From a checkpoint of a small mixture-of-experts model trained on Wikipedia: 285M tokens.
Below are experts of layer 4 (counted from 0) of a mixture-of-experts language model. Rows are named router (the router's row for the expert), gate (a neuron's input weights, with its number), up (a neuron's input weights, with its number) and show model dimensions 80-119. Each number is 500 + 50 x the weight over its row's rms, rounded and kept within 0 to 999. Numbers have three digits each.
After each expert's rows: a language model's description of what the expert responds to. This comes from a sample of Wikipedia text that the model never trained on.

# expert 52
router:499545510596472532477559468473479545532566591522558460526338535527512530474480498446525495433528557424553422521488518458
gate0:581488484514520553464595535566517561491556558544541423484530493553564557494589491491604485482545432508463486488476497503
up0:537473523480423476447530551507602538520528500606531498426475484619535525468620460478546559530563457542452523496458511443
gate1:506435427459512436539547594507506612495535546434412492521491524533474433573472478611511513514527440536552467521500546429
up1:561438538480525607517525502441497528449572479491456482520386553542477519501500530563549395451582576432544528474464517540
gate2:565420495513604474452525535575535474508459529502536486465526482506470573393493492465439537411517418470472529481490646537
up2:485526488477479482549594596516478574525457526595505546481495454569506535541498461508455496426573411519527519546543563495
gate3:553475500453480539509524499446563543534543582541493478559436489543472481463445484445424546554561484530498581539473513489
up3:510570491511516565517543532584428520531499514591582407533516489485552513521523456401466543546567549508559550528570500459
gate4:562521439479644501503566382421507537471523442517505458502465551522479577435520524431483548509481609519499419434510563492
up4:486431540521485483509534616561536483505530545506506551517531463528547530543529414594467502497510481535498524478518473479
gate5:475530562504444521430500494503567481524530479476545388471477480532466511456397462489492513422550497524503574449456491489
up5:388492540497570458508449516426444425499463548530417466461548463558618547491471481515586569470592457536611540423593515495
gate6:439496499538582479560503532495564485449492536496589487562595510466518551415451433486582498521476511472524368470510534540
up6:436455496439466514462410481432415540575482485524523481512529419543496489584463515508458568464447478503421544479523479457
gate7:529538511509528522495535458583489460411475506402482420479607503469496561395549469596542552494597490488539448443546471498
up7:488577508447633519482488481485517473451454481537579405479525444508592495625412413465526533503572540472470505451509525492
Description: Names, films and titles

# expert 14
router:522486503577509458491570475428465433475537575540549480562491478545380482505476453443452538521411570544530509429534479486
gate0:498589593504534467512536466431460522434489528521526478502483556478477511473572424501380461543505569510495525467466513523
up0:539580569593532461446516397411441506511487506392455542474533499532460561423548549491490425451430560508422445552455450527
gate1:506489412542511488512527523517445583459439542447481442505490474539477570426481398533539577609510464515563412453480516492
up1:537622496580586423553430534438442485503528460529517513521587451503558537435523499599388499507451469581545514472466463560
gate2:656564475577476513544509559498460596476533529531513490451584427548460458538482560529426583485487482484429443451457497385
up2:454522430540445500531484469475587474495524447466585522538540565505487451490556531512566536489343551499493520495489482479
gate3:522585512557473493452681437458461541467394489585484464510584450535437435499516467527487533465529498446571495507564547341
up3:558459473462389542504438570502548533503560479381516558621488567487515440533434419498493506488487512574470489440549448602
gate4:538452516507582556551528523488516535453526593571465465406590541473577447451549472515508483528373506508565577511510588510
up4:559490518546610386396492551497496427514498559503507543404470521405547485446583520509428426488424549513477502491475501456
gate5:532459460466513441408493536505425627566478533515509444497523501610506508574474490461568513562567416404491405496536467444
up5:499585558514543490511548505636580443508484431462547395569473427427521499529480575515431561435529504453511562557529419438
gate6:483526566531514486498530501518527468533500493493626520507550554531508517466480579488493474482453490440475539561508544426
up6:481594481578571435523405505555469458510460489424509442440547471421510423500459471621519490481505465604472482516488561515
gate7:526387562547517462504553545536546537494446532464538450535463501597508548458510518496511538523531491535564494503560550433
up7:447472555561481473432482536461560509464425522582436443432465523494432512549554495447508463412492444510532472372419541531
Description: Mid-word fragments, misc

# expert 40
router:552482468471519505490460487478574467494502442495534476540518457554455529564509559597485524471467447448472542383461506498
gate0:574460506526538458520459477491511541494560441508497442470548504478480504484458553485514438390497452505467554514442510399
up0:542434509575506498487478542495521521567499460447422511536455520492518559560461474476491471461497459485516575461502563541
gate1:524459474526550545521524459532448504494483502539576428440515471498451528524549426590449427421496541550468446480468494555
up1:476585509537491609537497458440441490525462590511407468483519453521519392487534487440469604519478509482571572559541480476
gate2:563499486471614374437495489525493492450433538476541563547570463490497540497472485595444391431482473517497482483464475454
up2:484476456574617336501368447469574531530466473590512560475446527435524454506626474536449406411514548551500555464476468522
gate3:479452488500527623603516447547395512581537522488505442465533434525588482475517481454468591442475472530558515546497530510
up3:482455467500462544456491583479452460398600526509420480543535423493545432574557481570467428557609427465490471504462590446
gate4:481449379493567544509521441542429435332498516487530535485521474544494575499553502431466583494540534497567437499512472427
up4:485525582616471530579474512464476576558509508523517473564475588454497588444488430565439431546419533509574494466508568562
gate5:495455503563546554406514527529504523514504608453494488574516466543477491505516489517460495465527461516433406468462433456
up5:432522534427547583552513466591508445558468387463453559465506494486515477510431532457439423555516492516494527520467517501
gate6:470516555498477427532531493529453472474496479560552547480404526538484558445553524524518475467491478550528431449467471456
up6:538459464432508442475532476513449511589448444551561474563497499522515521561479511499490480433568434577544504522556476395
gate7:564436545571513523529489561569430551489438410560518441429514510531508570531548487562459486441486501536447515453432517590
up7:587444508531483529509530567439435507486428403505513466450477477542505539612533456562485470528505502546464497478465494560
Description: Dates and sports records

# expert 54
router:528582587576515411560428566384459492519538487489452439499487503476510489493586483615528468441489560546569533566604538477
gate0:422548539505477595591488511508520495512470492443443492514415449497492433498483422560439509491572463513488485478548500520
up0:483520468538503510634401518527544479461460525523559424522397473576382421461490497457603435571528439461511485471572552514
gate1:499515527381466514503516522571471488456498430496499500467402530457421504564382461489523546551501537472473496478465514546
up1:511436570509574517474537464456497474414527495449461439499558491526440403445468540467442464451484436523510548489484523488
gate2:472513579392447465593516428481520462402489471509544550398476465594506495381514478507499487568520629491522455517503536467
up2:526453447449611441558465558578448528441476524558556522581596515487569548518382503485510507386495512514401503500532478652
gate3:631436501544528474523461513544463474443494461513492452434516568421417529580477544569538565531495490471502515336563459430
up3:464573500552599486544607462506393564479446610530559557512544510554521418414641491451495446527484415499529504544530512491
gate4:460462521546573462500505397510582499454386569486528494438502539439540455588586498579422498549514522480510480474478490473
up4:493507511477449540485486599486433466447547564533449487549501507586405570369509570399461543527550504499405551447509551544
gate5:512570581456531537575583397511590486448409480543470473480563518404478536531474560531475467538498569478425542458506511514
up5:595460588491462532484410472505502483455374513564471480588480470376507452460394432466479383441451546458523507438581534592
gate6:492417453386478541543470531610589514511564521490427506467587523515511448510452443545523578552520455469488545447563481418
up6:528565479535502522498460448538457509548449445556566455606483501544511459436612467515456502574551503439497383497484538445
gate7:580404472474630550446519393587397482492507457539500486523506538491494552427443613467510444528462454424455427501520512494
up7:614549506591548457531510539567469540472511495465468536484526496381552500437449518540618427575520435523464473490477561561
Description: Prepositions in, at

# expert 15
router:562569513533551544476548482516478486469492491557413458508444501514429535551510497451508436535566514485440450517544596491
gate0:585514549500377487486499463516573415506596453550421519526527553520540467501561464590461423523546533510368430503488575366
up0:630504539424445529476494444537579493520488466596437447545451548574509479440515478541464474526570517471479432501542663401
gate1:457448451529496470483490542500546532418596616471553496549512482490560508464608500400498465504580552505499501560541518532
up1:555451436381433462441500566542593468451514431503458459447571582449536503513477517547484525520483470589407494516422432514
gate2:403458547569395480492517443467495507525599589411510544474533524460475479588542484467473510422497452548517553530466542480
up2:546542531507431421570481470492532479521440505479512432560500407482562539511459456518464503508565470464501487397577485497
gate3:402537496443550519526550474420508481571462589399512517520500475511474444536551434528569524468453488392497498613463432482
up3:497507545569427480478482558505511444475534439503522486512558525524464533565486509429449501441473528510496548479492600561
gate4:599455575519509559494607473470496550456546453495502538558482470591482487508485447502517519407532486545473471430484467511
up4:462481440555527474429436545530574586481512488496561479463529542424495543438470458489518476480514441534552483383525520459
gate5:494496561558445547451402558470466431482479481533420508508474484633567487495485466611551492541480507402433522461416470496
up5:518504472488470479479437467475482452480497560575457461491521537507585469468525547553492537610519481622465444473533509412
gate6:509479421502475494449455507501514494524517571499446545482479463588506523546515495606528565462463513544475569480452418544
up6:465485572576532433490510502481504462536560537504571520396520526493469441523518493454501424485476626535637488499390504489
gate7:547548517524469444519523552520532539574468529467569494446480461311493585452475503445562431465481561496529431585470486433
up7:487600567503565497526528523503555510538509562534510563473392481552508424359553542381514448573454512546529451524591527512
Description: Digits in sports tables

# expert 38
router:549500449506522498434517471503548395464600580497533425458558398565517513581481496484572519544494452539450485470450488428
gate27:555601437453558501522549519572454467505519508407433482416423525432481542531586586513516573507493510553499499480618591522
up27:511549466422402592426542526505511551431517550544442439553495523514531488549463558483517509605419476468503493477409480535
gate28:569499513573503584510416552515516490416526445502596407552609471511518569475523565515569640461700510520506388526564607500
up28:487493510521433562406466548549446520449568587519526503554456389471529407532522490491535442476519501561490415534444451403
gate29:523497539471567506516608498540472494417531524481494419452488531523445560512505441496458564483522530442507520441483506456
up29:557583483470528445466455550471523465556479535561491510559525531504497446605466505520552513524531466537476479453532524524
gate30:520469491463500441469513486451518491567531569432563351519581487459499504469452543603588470513499449474505510556441493423
up30:464470453493507443467539374426437448431545471475525412569535525525481421594493584508535465517498511565582538498491538531
gate31:538430562507505562463543513514571465550486559564441504460536452489465534435454495470580511513478519623439556491475504533
up31:510508565460485430592452503516490554575519489494464488563398513462555534455496475478550503537527501500461506507487394450
gate32:572586537463467425556499459530493518535505530550493531472639438477530526495484519478534452467448518518506544505517469506
up32:561565472604466505428583423480431511597473496584497557502521446520430533593502563482555523431516468533472506532581564459
gate33:517432532485460521544464604514632468460510503499509523482526554563619386445571576544506461430445499481473478509568453552
up33:438460461426492478435430516438416470443516522465512593546516438486456543527533426548475417582548460430438451495544501573
gate34:474560509570534536382621561497504478467495459437529470497415446476538500494595525496441424444460517506499431432457512488
up34:419486603465527501516494577517406537548446432589359469520459486503507496463454449423553520478472470477447619499544540568
Description: Foreign name fragments

# expert 18
router:519453537465466603457500509537596484471463525509486525514504503416487520427575428414462520522499525491438415417508539449
gate0:421579460488487547448544554503588520470410600492549441485537523432638537543530500525408505508530522551464383422492491438
up0:509514556472380476576491564448394559444447451512456599535522474556453418557442452449576586517393559502474522550450545567
gate1:691488458476493478476556516500602510471537532453512483460536437494473424410517450496533577506535495469443508465491508450
up1:648507433445460436513465480500562538509451476558532546537536445440495446492558472502527644551550497422457443488490469463
gate2:441474488511528454466521427486451402442435457485514477536600516488439497506429532504430491518519572493508473530428513503
up2:500503519500497462519453495460493452576492562488476448629439569454442421500501525517425526510526426471442533510580502474
gate3:483494440498542505516463542439585477530452498606467479501535525556387510482439449508454549492537542464540496507603534444
up3:511495435481508521497479403503464559496560560525454394430542546479524470507493436483536453393511407526537455563509480473
gate4:546521526467459469499516479506525495586496551481461487475499541457497487519470533541479549537418544443471446519519514503
up4:410486526501559535504486460446487501578529486565655452554562507553471441448512515449378481450630421512588475499511463451
gate5:504424610557455499526554501432482522547545562578417550529501523502505482566439497432446508483600459404522471551494511463
up5:445631437405557493490513432546501600563539475453428490421426521475432515461548506535546481573490452529546478569484438648
gate6:440354534503458600561522554492484436484549462583504494553470401515455561477478442463396543415545584465548485422524547515
up6:403441526568475476539608563502500550527559514468522474494459411482465539331522440494383457507512507522585459589502547527
gate7:550457472519461539547434507496580452525503581504438454644565500507576516411543549513529506550551559506568362516546563556
up7:450528521475506436502468502484516551447527455539597532500394512478410533505407443538578467412399496510504611547468404516
Description: Sports scores, results tables

# expert 6
router:592545576564533510578507491422497437526513562466485419512514530540513567473598529539426497463583523494526521481574606456
gate0:592452501481458471532508551481486515489538510572495407467574601424487523501497444564499501474494372508524431497485551415
up0:467460563426376462527523528523564432451437536497490551441490475510495631542440446586461479457493488474404528399472506454
gate1:445454457438480476535478508555467467569543446538540586552476561578535432496540569495494616486539466468448480487508449529
up1:419503540512566538617488509496559452525430412434566567510473514507405497587529622442388584456539550538430526512436573474
gate2:431487503454520443530449433513464559472443514509511453438492386480587564528530416552495507555537545448536507507581518491
up2:519500459582487453506511441534518487502475440424589500523470470472406418529490496493465588561570487492459542481426493484
gate3:494596473466513572533537561518498625511397479456500498422425538482581498539522549429505488451476485513483449600481491379
up3:539537399470493528488467500514500536422500528416599506423556414419472424541521406494498541384440517574485489455474422510
gate4:530472587510525477500550490532492582523522483500547467517468473500588440521477610577540483497454492498383448466483473399
up4:421571428510515473448460476594495538549487488460501589502517543492410427476471480473532452462538493450500492437453539513
gate5:488490482488538513475451502531491392549474414554461583510440511520469474470532568527485541468489557564582513494521489514
up5:501449494503464505492556474534477531531482439520485509508491564498560461573524502508518415499559482575538511539372540447
gate6:498540454554499606545493603516573568492590478494560522494502544522496536535543451554471608510495567576443479476488451490
up6:475475520448453516466473580614469556513403470548445477498480436461469505451497526562535380457486452487537550443575490425
gate7:420526440444482517539441540575481452454476474417547506509449518581579484496466483570502506499512552477455491524535526578
up7:443453519545425371474593549520587611546519459548482444521477482481513522470430474469416531524567514475450554499463542577
Description: Places, buildings, transport